Below are experts of layer 11 (counted from 0) of a mixture-of-experts language model. Rows are named router (the router's row for the expert), gate (a neuron's input weights, with its number), up (a neuron's input weights, with its number) and show model dimensions 0-127. Each number is 128 + 24 x the weight over its row's rms, rounded and kept within 0 to 255. Numbers have three digits each.
After each expert's rows: "gets" lists some tokens that make up at least twice as much of what it gets as of all text. This comes from a sample of Wikipedia text that the model never trained on. Tokens count by the router's weight.

# expert 10
router:125109144153139097157152130173100150151125134136114141166125139120115148105116096165123135163126142155093148130135088106152163135157158118151152134112129124092169117079147155119164087127174127172123110119118129120114174138105129185143093129104152074148111125116110152131080100111133116153115101125179085168129151124086116121140125128131103163133129118161082135111128141114136095102118
gate0:125091154128154134106157084125097117130150117129132170134154090149100082103122135154146129136120149165140135121150139179137121117114091162120106137125121143140159129089160114135120133107176159129104112112102191111122138144144142159083139102138163147152158164133149134125139129151150099099131173187152133121121094091151112123160138134113094142062109126165130133108128150123131174131112
up0:150154131114095154102119136147173119147158133130183102123156095098154133146120100123080092109125157098118125092147095151128155065116118128092152106097134147123138085100171060128147130084114120097113123131104156131157137136130152127113091122110142154131123156128148124124104089136174078101144130144118143131148153154107110116140114151116123152139140124136092112145119106097186131115125
gate1:137120144112129162161112113160138124111148112157113141148112079127121131126156171116196118127082122162109146135095176148147129124093135131172131146127108159131146129127123132158141106134154125131138127161115138088185095090108094133128152105117121130165123107108096137160133142134142148167184099123155135154144163116162121117081129124131154160141180136115099149156161113096139131088100
up1:096138095135132089158120128156105134120167121127095125146136138161147132119134145124160107158107102129101133158121154142109151112107115174149129129122155122151152122142154134135097132095123139151119104124087142095177146133147074160122135133145139101151166154120101135105143114153186171121146072140114141175166157141158119162145120117152115085110163117098106147113170120120142178130080
gate2:115158138130120110165105145129088153173098156150139123119138130117153157136130108160131116153088173140159120082128164106167139136155140141145156145162159106139115099107118150167122128140097104136177116119123156158141104190120099083162082180113108133099117097125106108132140146132146160165114134128147121144141134113147138097135150115141181185107124126090130119154133135122139105105143
up2:118147135128109114149139070114160117118131148116144142095138153116142099110136118114121103177114128121086166151140126147117125115106170170125082132099127137142149120146150109152130119141142132111122101125075202083141122130119128154140107127160136136127108097138133137096138148127125148113176171119105179095154128132098142107151086128171186155134114141118128078126153100099162101142104
gate3:125154144129147134114110095124104165108136156148118062158160157115137118135138093177106109127081109103118089116154116110118101113131156155178095124115163137127119076131124103134158104145140160121140149105100131139114145126107144128118112146096122144116090157114147140068149162104164165106117137144120144144141151120160119123107139176120142095128112132099110056140171103122117101146140
up3:122140098126149146138126143080096111114116147175120160127111139111122116100154094119116109130124128175112142175151110142141093152132155157114119170165162155125121178133152129172159117124085118138112130193158126129123163115148126137147138142133156181146116164154091074144111144143107105126165139137151154106140092179105172175114124091126137116163134120134119128134120103124146124132111
gate4:142143124122158112173092143185136124133141090114130140151126116152110163109114097118130091135123147119147132156083159145136169121128125115151124122139126109132140102115117118178137109115166179128159120150081113068104124147165137126146140100120114163087182079116169127145113126138135175126139146153080116137149129133118156139146148123100068130136136095099105109159129146131150134169137
up4:133138127107148098156137100109143176144149129139094157116118119100136141146121104155162151108114137113119105113091153120148113104102106163123109133147143162181178155104140101108145081065114098134107098104140140111134147074126144123144125119148072111129144166122150140079128130092141131118141161089122117165120102138124089134143163156108100108084147146146126145134118104097156154104151
gets: " in", " In", " of", "In", " de", " for"

# expert 13
router:128162144107062141165146166112115129166135149162141078149101125125074107136087119135131085141153116105156153133137093116145092152130093107126109143095148127126138112148160105124153175139114147112085116136096176126101094093130099144155154110138118109099141144097120115098131138116135141124182103126128148090127096099167118160124130153155115087115132120110145107098126162136119147112107
gate0:208145107119156104149151099124130116115152117126155130106109167138116122113128148141117116144117148100117128115116134113161100126094155136111116137137136132127136180114151118108110096101103139157101111100101181116134110100135176138095135115140132146131156139128094138115164129108139137110160095090123121144158145136113147154121116063142109094111132177148148149140138144089202089088099
up0:176124157143144117116154122151148123131134125096119152091094146120149130112127176109139098107138120099089112106115142115121120141161136163107112122095076113105158147113120080123143123115114183128128157111106155092117143132115136140128076086144136136124121164106140144102182132123153139110137109080111117142189124076172142134147113138115086093119131166124127151150161138129172123092152
gate1:137113130112130134117101111117112110114136107111114103095133131079135119132103092113112097126152154121185084131106145168109137100161100108090106097141136115152111123101167099134144134150099106101144159145129173143126141133123099136129126142102160088132099179086157082143136143164149108139159093136119116158194123127123145091130111129164143154129141151101154136121162097081109149098142
up1:133146137104123146134119123108103110110121121106116122105135118101087120167132163092143096129125163121143151146130139132114141123140099096084101075157143102123111113104162109118136153110098134116114119147110168136123158113149125128137111142119078067123129173068110126128142136145158099114137147137126135160154131099130167087189101123150152130133133160138153128084189083126099160107162
gate2:143150158087106118130130134145116125152136139127149162061159095101080154088128120126129108110115164123111106110125115101166128144163129146085139185122143121160138090123141123147120134109140118134167158113118106123130107085101116153137132116132090080168101129171123162110121080138160143148166135112133111119104149118136130094113109128150125140159170113128154169077093118142160140147107
up2:136170120098088167114102127144120132130136135138163160095163101095112150122108098169134155153107171109127112136155109091186142136121108125085148152106114125159137094143132102123145129138113156123107136091142108115146116096084097139138116123112085089120096126138104153124118075103137105103158144139162111095110153118141122141135151119130097155155146137161175158080121103171166115123129
gate3:135137152094071081120138159138113167136089106154136117129102123128102087158130155131076134104127153135138103099094152120119119105154174110152138088118090115166098150117125119100134163080154097156137106135133128128115097097138114169078143165127092117114133181142120151067121129132132146111155145140130109145124105135147129146122131158118161093118144133123140096161138113117137106097091
up3:134158149098154107150085120135147121083162076141094121137122135133170156110134169095174100128119159161120102110136136084139138137112150101124100103102087084116164137087114138133119097150129131133158125101119121107135146143136154080140089136132103128124079107142150072125126126160123121142116109138147080104135130132098109109176111146152132155117150155162143117119109175110129097100119
gate4:131076105116120096126170150103115120126095140114110138154177113096145099161147119145097137139112113117143107133166106109130119147125120097155147136146126113138122113096121112148169178132094116115122070130151162140140149167133165121154151102123090176112133150122122115138176144142104158124148120134158116148094201130067157137156133142126133107108118109147120126120128124138094069150148
up4:152097095102112104144155124117116134124101130142108140188133116089112128177133084118136131128161116101137105164120114100126112125089132100139141149142141117123150117103148084121169128147105063123105055123152167141113113169135112143182125085095112127118129128143148117167171176129113136135121139128130125103135177126091155104122115134134123118143139084157105116120175136123108107131151
gets: " |", "|", "\n", ".", ";", ")"

# expert 8
router:091092159093151078094140123112123126102133170124056134096095121137111117114155084126136135138133111173134130127114106140138157153112112130185098136113092098128138113131107098088124099142102117106142110178156149128143137089143154122116120121158119165107112150118134165136154123117153161142110084112144102187111156123093095120158111137122100142112132115104151141113158108128088119109147
gate0:132113150129169125186162124153122131112189117109160107119149136130132168089118123116126128152129096101087102150169142132137140111143156139130138121182103117177143119118092098139106132170129108128149120106112108128142134127114138133075062144131100137132152128114117156148201118122097129124132117146125163106142144175133141141152144109094110146093166120098143158115150110153089153139143
up0:104086142108067140115140136149149087123138128151095094146134133163155108118144110142136106098105135112118136142133129133130134120119125064109084150117152110161131103117116124156154130160104121124143154113126134102114151147116150187106142146170159105131113127185099124147152135138081108116139100096122138136134131191137098097144142181125134097131129134144134143102162108141189100082141
gate1:108108106158139101140148102113140117128156122146157125118106127132142132106150150099148163134128132109109126172139135147139099161116139133100143127152131154162117141150108077163181104088129122175155156093121140126126179148160154139084152075167133132155112164143127151105136153146087154137098097142132177122114120171085141096128148125136138109098151111110069144130146121102145143094137
up1:140119124171144114127129116176120085156155126068145074109108107115184114124109112118146149131117134099131178156144151150143102126097136126119109100153094153081145126143129097134099108086135132127182116165095183161094140143159161144120121164115098120108108164123121126135136123172130149147107123156107143158085144129123127101159127093097124114102140115110162128110132134131155147118112
gate2:103106120160135100088163118117106139090129085185170132152146154096118137137150096159122146132150163112123119149093161130128116139118149133131102111109110139093139141155072158126125157081133093125172108101112104136183110133103141103084149134114093145114117151133153169116178137118134120166163107154141104133117123143099106098121138137147133145164093127102147153141143118168151125098145
up2:123096155147123128154154083099115113094137088170133106150150150098129170125146099152127129134133145128149110149142164117110130125148155094126115137112100083114177106091118133086131130083118087139102137133057159114151150092141148114109145117121099122094158148115181111109161130115145126150144132153118109129086112126122125084145115129134144138158130146138121144154174119177177145101136
gate3:146138119153142106147162115145166093137125095133129139138166082104130125077129099106148123105128170133110087154123122116130133085128129149123125096086137105118126135106128132138116081147123097085120105147144149165115149163130132086099168072095111124147086149159135136099194156116111080137105132136151115117104099142099092112139138107109151079091121111096109122148127112102128136113141
up3:142092158153135133159119124138124153143115167107153120118102110120181143123145131149104103093105140156110101154090166135154161124114124152123123141138123184094120074089127171145137112149167161083166143118072120137109146131054109105123124115103107145103120150127146123103137120122113112143137070149141118106168122145140105133141118115101103088108131135149133155085126098115150148121148
gate4:114136205144126139099135098115090150081162117177142085132101134129114128162117136107150148102091134138103108142150179154137132124125107094142099147139115131119129091099151170105143180101121104095130088150150120134145113127121111166155126154122136093119162142121174137118165126108120164162159136177090110130129118131132096124128129141108136150123121118107183118142169107147119107113116
up4:153147127107104150126131085145164151110148152167115143116128105129156130121094123107146165128115115163131122136160188096111095110140137077128102106145130137120157137092159147141099153104134094109074123161103165136131110124179163149158163129130138118108171149169161151150142115107134162138123177133149131113119125094157142135148091122096158161097121130168162135146095159120123143146134
gets: " to", " r", " l", " t", " can", " s"

# expert 0
router:105145146108104111100112098125104099106148159100118144110125112119134125123084173115130084172110092130107058129105115157166089127137160123125152079127133123099134140114125148183135144135137137082097127169156130152092118159114094102163160126066086093104144145111113106135115120155117100119154122133100124103148101120161123122102143118093130119115140148119113116140125126175097139123128
gate0:107127156134161133132149064170150151105140135115097192167105107107119123129145111145129113119147144139113171131174137096156108155137177172158058113154102126151174140130159112158118118136135094139100111098124119118081096094103155111130128128184114138158125135115138126132122149115121132150128128154151061111141128124144136161138158139123136136135144141132149128092118119160112121099124
up0:131149188130115094139120156151098134132089138126137122080121134126147105166119081132115128115123113113135137149140178107170092130123122157113128081141117144120136103131164164156122141097133153124115114155138103108130144121143136115175166172079125131111144160097122134095113093145147114137123127139093092160081076151122092123163134169105141170121103139130160084117103098139155118124156
gate1:075126131110124170101170150144151085095137092130131131134145106096099164092125169120114120144114113117122146133141073096127087131090151132091100127106104163100180142172125122145153087129132128119146128130125130116112107140117120158105112113109143110120170170146136080092106160116139137111116140141133109100147165138101147119147118092142122123173153112117164120156152122120159152144070
up1:149137148156105109145160081139126104124098135111125158143108129119127149095142123131117179136110161138189132103089141125143145132151119129139137117106173126079154106124106166148094130139099149097143148161084107110136113141148100126113146099096130106173110162183124095105146106127174111114093136147106145134132122128107154181127118177112140115131129091128087077156109130095119115139140
gate2:097138135118114121087122137119110137138083120116114127147100102146106078160132112134132145153108152194102100164142096116132118126102134101086161138162128149144105123146117123143116123078119104132104115198117124130131094159165128070109120146131107101115115114128092130139131104151140146164118143188116095134165095136114115121164145152115113065123170096116129118148109100156128136123135
up2:076145142148105104143119150128169146164144144113103167106153104081120078095121106150129110079139136126129138159111134147143150115151124111169134114119128139165138125130130145148180126121161092152125103136081106108157113068133110132111129127102135086193119175164139120141132114133139174168146128135144143182112151132156141151143089151108106103127118108132128108162145145149125118116138
gate3:110138155087095093107135138148093105122151150115101128109136121083145100179131145090124114059083129135177114173118121127133143152139152138121149132128108161106126128119140122154115089139117112119163138134123138091096117114144106115122093170138115117136139139144072138101114136137093169138133143144084100087125137120161123116148101103145151095127125090125189124086126139175109114151117
up3:151132092141155088165149144112128123115099120134108152145102075108186107155115125109131095145097093139170100147109132176120133119105144137114134129139128161123134163115138196094156117132090114114113118160139092150103142128129128135123138102118082143130148129118138084162184149184103168131120104148092130128148165113128122130134111134153107132105081161119154117146109155137156124135096
gate4:123105123151132116162143154117138083124140110154136131109140118116123138108099140122115136178123141122148108138185137128106153151070158126137083153114138102126139145173083085137093109117116143091120163127132110154158142155153133112098168170145120189136163161166149120138157116093165140129124158105151169125127122132172131124129139125082087109132171137098133129157137116115101123130165
up4:128096153168125119144141130129097120132151104141124122115086143159093101130129122154091150170148189112129151137133137138118160147073137124133095132128116123105147122161152111120077168129127120131147143083171071137147161199122099130111133166130077134145165140132132103145118123071156129158102096146146165118141120135113145137126140105086134113125142136103120102151140145121094152152148
gets: "\n", ".", "==", " ==", "s.", "==="

# expert 11
router:127130128134101102128132148113125113106134171119119134124166123115123141100151138153118117141120130119118147169110161103107130147165133128116117100186129161168139113140112078121129129128152145099082184156173121126149115143106145133148085134145156086102150173104144133107093111140146167143154164132130177105122130160077130136157141130140126098113110136110092088126142155178089114126184
gate0:073107132142097111141148142122151136098101094121120177131130123088175157141128098164114110166137137122091094131110146139106122080157105129150074105150144128169126131170145111121125135119107108115138124167133127152162056110137128179142130132123130112125134102178144179130143118151126090156113097165115104118129127128144141101170078109119157120141137104144121114138117100093136115138116
up0:118111148113127111137144090112146133098151130134116164119143092110128148118154091105089098141128154092080100132164133080105117100140133119154112083151167165143169094203100089142150121129131106105124118145129102138142109074131146146101119134106146104168131152132147171069094150127109115114118089127125117126143120111109126131150096167135145114127173106113117155153136126107118103143142
gate1:110118109097133164151175121104119106164105142133115154116157120093144117137142112127120137127145122153159135152118122144155119091109116144127105133153124142133153102106102097122145119088108112117167172120153136132127117154173131169119117110110162156103094091117143132127146125144100101138111114163069178186154097142096062124170136141075103115120104117126111133122125118172126149083119
up1:123167148148144109160147124134109086158110143130120137072137124090153106178111110143148116105133081100116117143155096145135141133130084172123079156138151135139117124136131142176113126137097108123161187096134097123115125135130081123144133149137087128144099126162134175152125101158104135127155121155108068136170129144104109173125143142095121117108149122123152129094149118147139122078126
gate2:134126119091102133156079155092165176119120129133113106136141116103145116140148102104157086106107193094165122081114085162166131151124143090070142105141129127167105144179129115146146141121147136108141158149095150136120095126115123112120100114131143137130155168114111110116118116137128162118111141159114139134121099141121101105144127174124120144126164096148100099150138105167118102133175
up2:127144129086121101144108101109144105108120122141110142155175136090072112150114131132153075105124140133168125116129108148150103124149161096107121127153114112173101149124129104120133129146122148118126120151116144133132150080104160174130126075179156150138151099108141101146164140164120136110139118182116130109082104112136134167170150151108106109129119095145091087145108107146166092142114
gate3:109144152116147143161118087144063130134126085144110160179127159122139148161124140115154144112074114106153130132127099168144150103183127157115131153082130115127119169127124122117145144136113140149120166117116131166148149137155103111114144108133167115117156140106162132088153098156150130138137121139084085102104125114147168113090168121112148133154123119136067147121118097149151130102089
up3:150128117109109138086134111145090130075120198167108161118116117137125133128110154114145136143083133138108106166172085146148157158137125137133159132131145154100144143148145140122157136141094126159151146146129118136135123161117132087141149109112123108181132133111138104078112113169164093086111108130122143114129154109092137133094100109090149119118103113171094121131082109146116142104076
gate4:190118152087108091114112117120139133156129165132171114129104100141131146119132080132148153109095134123085092115108131122139153125115151138090143143148144147091114119128129154138091126168162147140069110117166123140129180146117114175128148110136148141093132107107100126142152095113100171135146120192135129100133130140164150105156152109113138142092140117167106178148124119147115149134096
up4:142106089129158124154128099153133139074138116103118117147137112140156144186153122101145140082152132098106156156113110132134173129116125165117151092135186145098083112159140137124147141116118125146081131155120109113113185130077099127094155125108115089160147140117101165053132125172134143132164152130103097102127124121112133113128133139125144121107100128127115132132092150108144134111100
gets: "-", " was", " is", ",", " a", " and"

# expert 14
router:145135110112118113110136124118141145114124095177111140133146111122110149139155087131157159149165146146152162116092107079166113092132126114118157110104137140089131160077122104116154123076116109150161129157089128101137152087099123147128115127128167114142150168131115183126113122126144082150104145134124151118142098156120130056127171163130127150093132102139138129078117109143147147153111
gate0:167139151114120119102101126144114118159150096122118158106132125127094089103150154119141106146111155095152125090168147141153134109132112189099147168126141156157109166136142125146124126121124082125153111133120118133115096114148082112110153106180128166143143122116106069168147113102101088105078109148142160118140153122106125101142111111092139093146126149143096087115123130112086152160105
up0:162113140125114190147126125145143137152135163136136125104153093128140117093156115093117110139145116106130117143129111112159107177170110129162168158092177129120106156117100110143126135137142114149096149136128149151164118188127142097161160137085110123095081139152118143119142089076113111148093108090116090154159131098117135111163091108085170112127122113113122142128118128109124103102129
gate1:123135122109071161131155149157147130132093121154113123138135128146112155127147136155135177155162133139155057122120140122089111134103149168117132112118145159178155113135139106129117119158121104126102132172125160145126114078149157149150125133134106113137135152132109137112183138128123107151133133146187084155121115155112154126155158132133163123183134126089162112163121171088115099146103
up1:137122137128083156138171095117103126112107097115130114140121130116107183092129102162116157128152128126169096120129134150066118175101140151125120089134162127176156133118110100130080165127114125127122124134150165133127125104148157148118140107142123142126145143124073118097134122119138120086153152144183102123083131112136125156157122094118136132166116119127176153142156170096112106132074
gate2:124124112149099148111104163152093139129152144158140117136180104097169141098122107173119105090182123123144123120165088089099096126140130137102144135133105126152119178133106079114132123117132127135128108104107133124141127107148133122106070160127126127140179090088074123097166130128090137124128126145143113143170165156135123092134102122098139159128113172149157098142165120134107138152127
up2:120147156115148177111149117119151152120163165118146116145162135157120109133110115129101134124135140091145143097158108121087143144121130138123177154146091166140150135133142089189140119117127164125079127127155151176090110121129126123141116139126120116117142117114082107137163180131102109175120164165101104161162125128140151132153101167088125135124133138072133145111111082119113154171129
gate3:180130151138135103110120133147159164097165171110124145105141080151151058124118114130142105093152159114177164133152118120139137135168129119138128152144137069090158136126125116106154139129097097151131111153147135148120151125110116122111175115143123139100095156163159110130164079109146144148137097117140168119134124093131147134133077132135146129154090148096136116174119134109099118108112
up3:117131138136173098126091120128131109119162125108107139117157142159143119100146083156132124111130091155156120132136125112137103158110112161146133092117140090114142167108146137123192127133122111174149125155081146151126135135083133180115153106097094138148113160149140173113154119121128156115125088077111118106104122122128127126152047151155080137122117158127151112153138112117106099145159
gate4:145114190164149116109083094132117103115130113128167142156127112172135119127153128099073105123149129088117132168135137177167141153117146145093155113140114117161102113117096113108172111146128095131162111167128173122149073131077152100159150103131129128164155172125163116126145148089142145128152130120105108118114114169145125143162103139129124154142150087111135130113123117110139126106132
up4:135146143144135118139107088130083084116169132118164146123141075131147142118088111112129105101137162092102075094107139135163130145123139116138121076146106137127116107120134138110178164149100127120179143174158168152150189125088105117129145138151152102129109137160127115101153122133145128135180176143149088143092147115125118119143136140139145104137152130154116105096121113147118139092147
gets: " in", " of", " to", " was", " is", " as"

# expert 3
router:147139133138144174087104120133084142155152063145109101125110147159131126107148132093153132100145159128139131147119138133104170119127099116090139151117144136133155133148105087109097124139119120103159099109132140148096145157121130138112171161164130151115170091119149106135134168116117072130110125111087147144110115108148125129071084110099154139174102110085153110129114138125165093125098
gate0:135114143149137135099109076143119099142145130125134130105159112106116149112121111106084142108063116110126114122155157142118126167135101142094123145116114131189161127130132109188112149131131137117107109118133139111147118158137109127066087112090117149126158145117116127166128130152164138127078154133107211127112151094127120124103091116086106146164117116119145138135167101167134125138153
up0:102141147102142171105111129147125111190108152111134183109121096105155138146153137147122151161121128112110108110159141099130132136114150190117140103108146106147131145111115118155152178149100127114121136130092183137112086149134110113089094106109099153125100160157118149179110128131142111152139113183148173097084148083112134091103088105146122125139131115144132108116133114151145114121117
gate1:136110107149142128147098087157140095100140127133139110148115135124145102141079170134158100145099150115140102137141154112147134123118141158118139146124098111120116114114150153127132118145143193144148147132129159162129122113137118171128070108141110170136162148129102160128179114105085121090114109153161141167132165142109127122089114166082122143154101139138095118074118144084071110137128
up1:128118121110111090113099152089105132108165142146153170112154106155127141103122135141083155126136129142136124084117126134118088090117126099119145089087135102129156101097098134110145115155119074143122104108166108121119146125136128131159159099124177110137131096113103094102122156167160158121148095081082136115152131153128107163107153087127125136104143141135110121144139114153140185152076
gate2:138174153120106115162170143147143151106134155157156068137127110154094144118109111122127122132113177162132126129112108131124121100149101164112105124154121118135178100132156101139114138137193126118151115134127100159176117144125137159127117149158086163083105128084127118092148104115085145092154135126141092148121136098135146070136111143145126186124112166138129110134148111113154137109139
up2:132133169148132119165132108162135114113165139125163107114130134157141158128095093136167172152135159159145129168135094116151120111125113147136119104091121173150127126137148109149143098136163109152143119119135103162161139145148154138105122139115111157088159139145167138150108102089105168125139163116141082105148166115152133097161110106167074133113115160125149139159100107191106148153126
gate3:141160126170103151163123166154123103143111119088103090077083133101095147088081122098157140101091133119120156150155153131159107126111104125121107143147178123081134130118159130175138135164154139106128121124110173118107118117123124146145130163131116145111103145132118142128158132116167120063143150146114087088118162106113133141118119104101131114138143150123109101121131162128090101120081
up3:146145137111087139160113173173135123130093139093165113090156130088078112112101139108126143117089118133131124099163109140149104141125150121124125098117135146116117147083091109148131106136142129106126162114162159165123106169088122160156108097095103113118144130117114142142094130092156154095090123138106082105147131121145086090120146084089135123132124131110096140069127129142136163101131
gate4:129142111137106144101124157147108140130084093157135151121140119129152143148122105134187086110124148097106153158102116097106121100106142120090134154134141106120132125126121085133116120110073145097140122144154160149087098135113111139116152169135133132159151148092116163129167171103167136111128101131145133116088091126150140117088171148091131180084132107077135132123154163093147143152127
up4:159162171138129127161114110130174117094159173088148127131109134140121140164110078177077111188134148143140123131127095155098111166158117113160156161093147109095083138128089136089131142093114139153142133164123109123140163115159100156112111131116128130127101133132131113148128148159098090138141154127105090109125113105135108123138169114145112120130161151143115148111145109144134183138133
gets: "s", "ers", "es", "\"", "ations", "ing"

# expert 2
router:150125152106174121120142152101133146096171101156145151126163115158125129119153143139149172086164106108119114109112147164104152122093141109087158138153120178114136114127142096129143155162087096116135081128125126116095142127142099123153140101121126085159132131093163142152143168128119128121099164123140172092117099131127167136098151152131171148148099152131123117177156135157150154166129
gate0:117154092130137129124106140157148118109113128116142166176109103128118124147108119127149135136095175147142127102145094046149140092155143115147126133143154106146097097115176141142146152128143139098184130134115124100107134125150134158196138102114114123123137107105157149125139114192139159091112108136090153131079096141132148152158112118080128111125097144135154126128150166132141144147108
up0:124140103132155124136124108113090112095117131131092130101125116143113148122126151127137092133086136130125128114105115082138152117161131135172126097094096121158098110126158104138110200125123165091149122141164135096112119151128109139175181096122150172139088114132138144119149144160123145059104121142099146125133113140100161143127169123077156092179160112169142144134145137123125115117134
gate1:074097112117088114145113135105157079112086150117130140184147140101125165172106125135143099112107089126123114091103124112142118108139137093110133107108130154138155133091154100166109139092138141118154155188115119154107089130108111164162134083122131101112149118158129141140130145142116122128138144129104135120088125094157145121140123132123084092173125120178153112105167161141129140156152
up1:112096104144118082139104118122174120112125150094126150179128104127150109147161105115134122099169149105125122152137087140129130160094117089115130097098094150144127127159126128099120140067108142102134152188117099160148116106064128101141145102105121129131136127125148111119159132143137131089086121157130119149103163108107133147141112109095064086152136139148189137129138120129144131120131
gate2:138147158051119153107106115163112145112123141136135116119127087108148147145122112116138135155094152141121091141099121143129100152153079094104117157158136118139097122174111198145131080091122113139099124106100101131148154127091100110100114157148124145103121130130129111144142157133174149172124116074161109134135156114143125105131151132179115103107130113144147137113138149109155170131161
up2:131139113105135152148117103131127125164140125115128107149129105094108115099109121112151119145124096089102116155118151136119175109123118110081103119085141146134084164140125155152151081077109088119116150132135119131131105114140117119117127124136104191101165112181105148131122134197164119158161120107087083107119150103149119073113125132125133143088096089121126129117082119103136143153132
gate3:126109141167145106109109116186187087132147138123096089091118092157121106138123118157111092101159192116131111122136139101153102135083112101121144110117112138104145157140139117127103119118096106154151166127095151087151170134148137093134108146123141115152118150127115137138132101120133148152139145162095135094103133159118072138151137122130131156102115134135123135164154127068177104151128
up3:154169127102158102111126105126174142172099137111101096103153108098147130123127126160127106140140187095164132152161108164133116134134116124087108136147101127160135135096136146181104102158134120118124157134121096130139170144140083062172106118146142151150136144110139090126119135153140154168148139120106133123137110144136089144147140130115147125094126129118155089125152117087147108100068
gate4:134152140108143139161133156150121101114138123144152148117160065118104106160107127135079094133143133104166148096120070133149140133128146091101166164122119134153137135089130079114099124132123106130150137137126128131150127137149140111130144166098115174167146164140143127120171140144160078104106167141082100114066112155165146145118139127137136137128129159146113144136111162100171155152114
up4:126166120126130109117090145123097127126125099087159113167165107126111163126137156096060129149100137115116105099115145133128090136087117111137113133139122164116119150107145094097122138097166164147133157123141108105126104148106113090121102173117103126153190163160142121123171153138130164125089103193155136112129154130162179135109139123134129121099179142118151139139112134132130115121115
gets: " that", ",", "s,", " which", " two", " one"

# expert 1
router:108113090151122077159132118095095165105167155111117134142161120067126137139179171162103166075159128126123095156115131167110139152123128158135100133142151132117146143137139119168102144101096152151080121126126136139141139090120156139125129144110171149153109141107125157121142148125111138127083125108176112127134161141119161163148129112160090121105104138123163145118148117143113159136174
gate0:162185124123102160150117128173157122078121103142126128134135074118127149151152128143155151116134116148129136104150111133118148083133156140103158088137096137134145122140140098166159079131097112141109140158164148157169110109151132097154117113123162144161117119145151134136146165141115127182112135134148110113134146148153197102127111138101183149108134125116132133170166086113122134143156
up0:118130120109133132130100128142138070146100113129147119150129165102124165132149183113140133120149107106112143115118079133111116098087144157098164081124084121161104130094137119175137129133129133149080119144134123141138117110161143111129125163162177112178112105168119100116159136146153114192112115136132084134119134124159177131132136112108168116119126138088143111162164113131132083119148
gate1:153122154128127144116133110130125090126125105095131069115145113070103130117125134113117142118068186163120115130116114123097139126079147158149145122189154096129129154158149125115138182142152141107161136131146143127135126114148099130160120070095099146112137170153143088109146152126128145126148133143140145132143147104125123137127126124098109123151088128175162082144134070134136091133153
up1:146115138150107112125153143159092165132145158114129135139098117143134124150150103104130182160132150109145132121148135135075105138168162120113157151075154093098127117118119157122130073147135175151128145120102089129170134163143134135115103115151138130159113111106130134099132121119135087077081134153107155126145148110114182151096111161101135149178106153110122111117131078099153131114141
gate2:140166113131106113086126115157131154132132124134095186135159117142129146166114133127135116125101171095088119139155106108147121131132153105139169149149147103157121103144144132156118099115128174112136105110154128138169118113084137115121166126136093105149132146133157085111093157161125097088112123147114112135180136129132123117180110161157135109118071136121155165122060085125136135137104
up2:126148145118136089138124116117150116128128136119129146111133097132144165152097127171111142102101176114117096102140144095134174117115160109117161104158146160167151135139087182162116137117176109130120133170098118128132117133111078152130193149137129127146116140133123106135127136109141124127116144100113161196166153160129115172133122160175111116151129096160172122148125103174132141123149
gate3:137131127143089137075124113172117080080122118113156149133072148100139119124139136114109132158097139109114121158158134140132172149125157120133127134156129093135155131186134160141137082137098149143088125187122159119144134129146123167114178155118108143107071121126108148120148163110126164083115088117089129148148126133139141156115163110116114149151087124146152112120144138080130123133126
up3:140101104113119126098164172140114065102122145125158177144103128138076134125141136117125153095115136107107158151101091094131132129075118130114128177109118102119132078125140150115113145142112147138084166150100129106143123129147149145128172117129088157132105111175106123096164149158143138091099083086116132129129118141158091128101151128115126141158111159167109133139150125101149098148143
gate4:175103126137103121140108107122123136126125152131148130090126110138116141116147115131142127098124109113095116153096148106070149155092155104142124136121115128154124121122158165162121113121155163109097160175128120130129162083101153098106143142132091145173180149072120104125113155156143116098086136100121093138138153121085125109106161106063133177117126167141130136157126118140141111160157
up4:132109119104114119156136128135113160141108158121143162163120120102096159166147121186137121109102140146115119116112119121112081169067163161151105115124130178104161127150147147162136117101130150101103147185107161103136117108089112104169162133113121145148167134122174124128092099108154134133126106134101124113138118105091150097092123152101113155128145127141100180124162105144142116110129
gets: " the", " a", " The", " his", "'s", " an"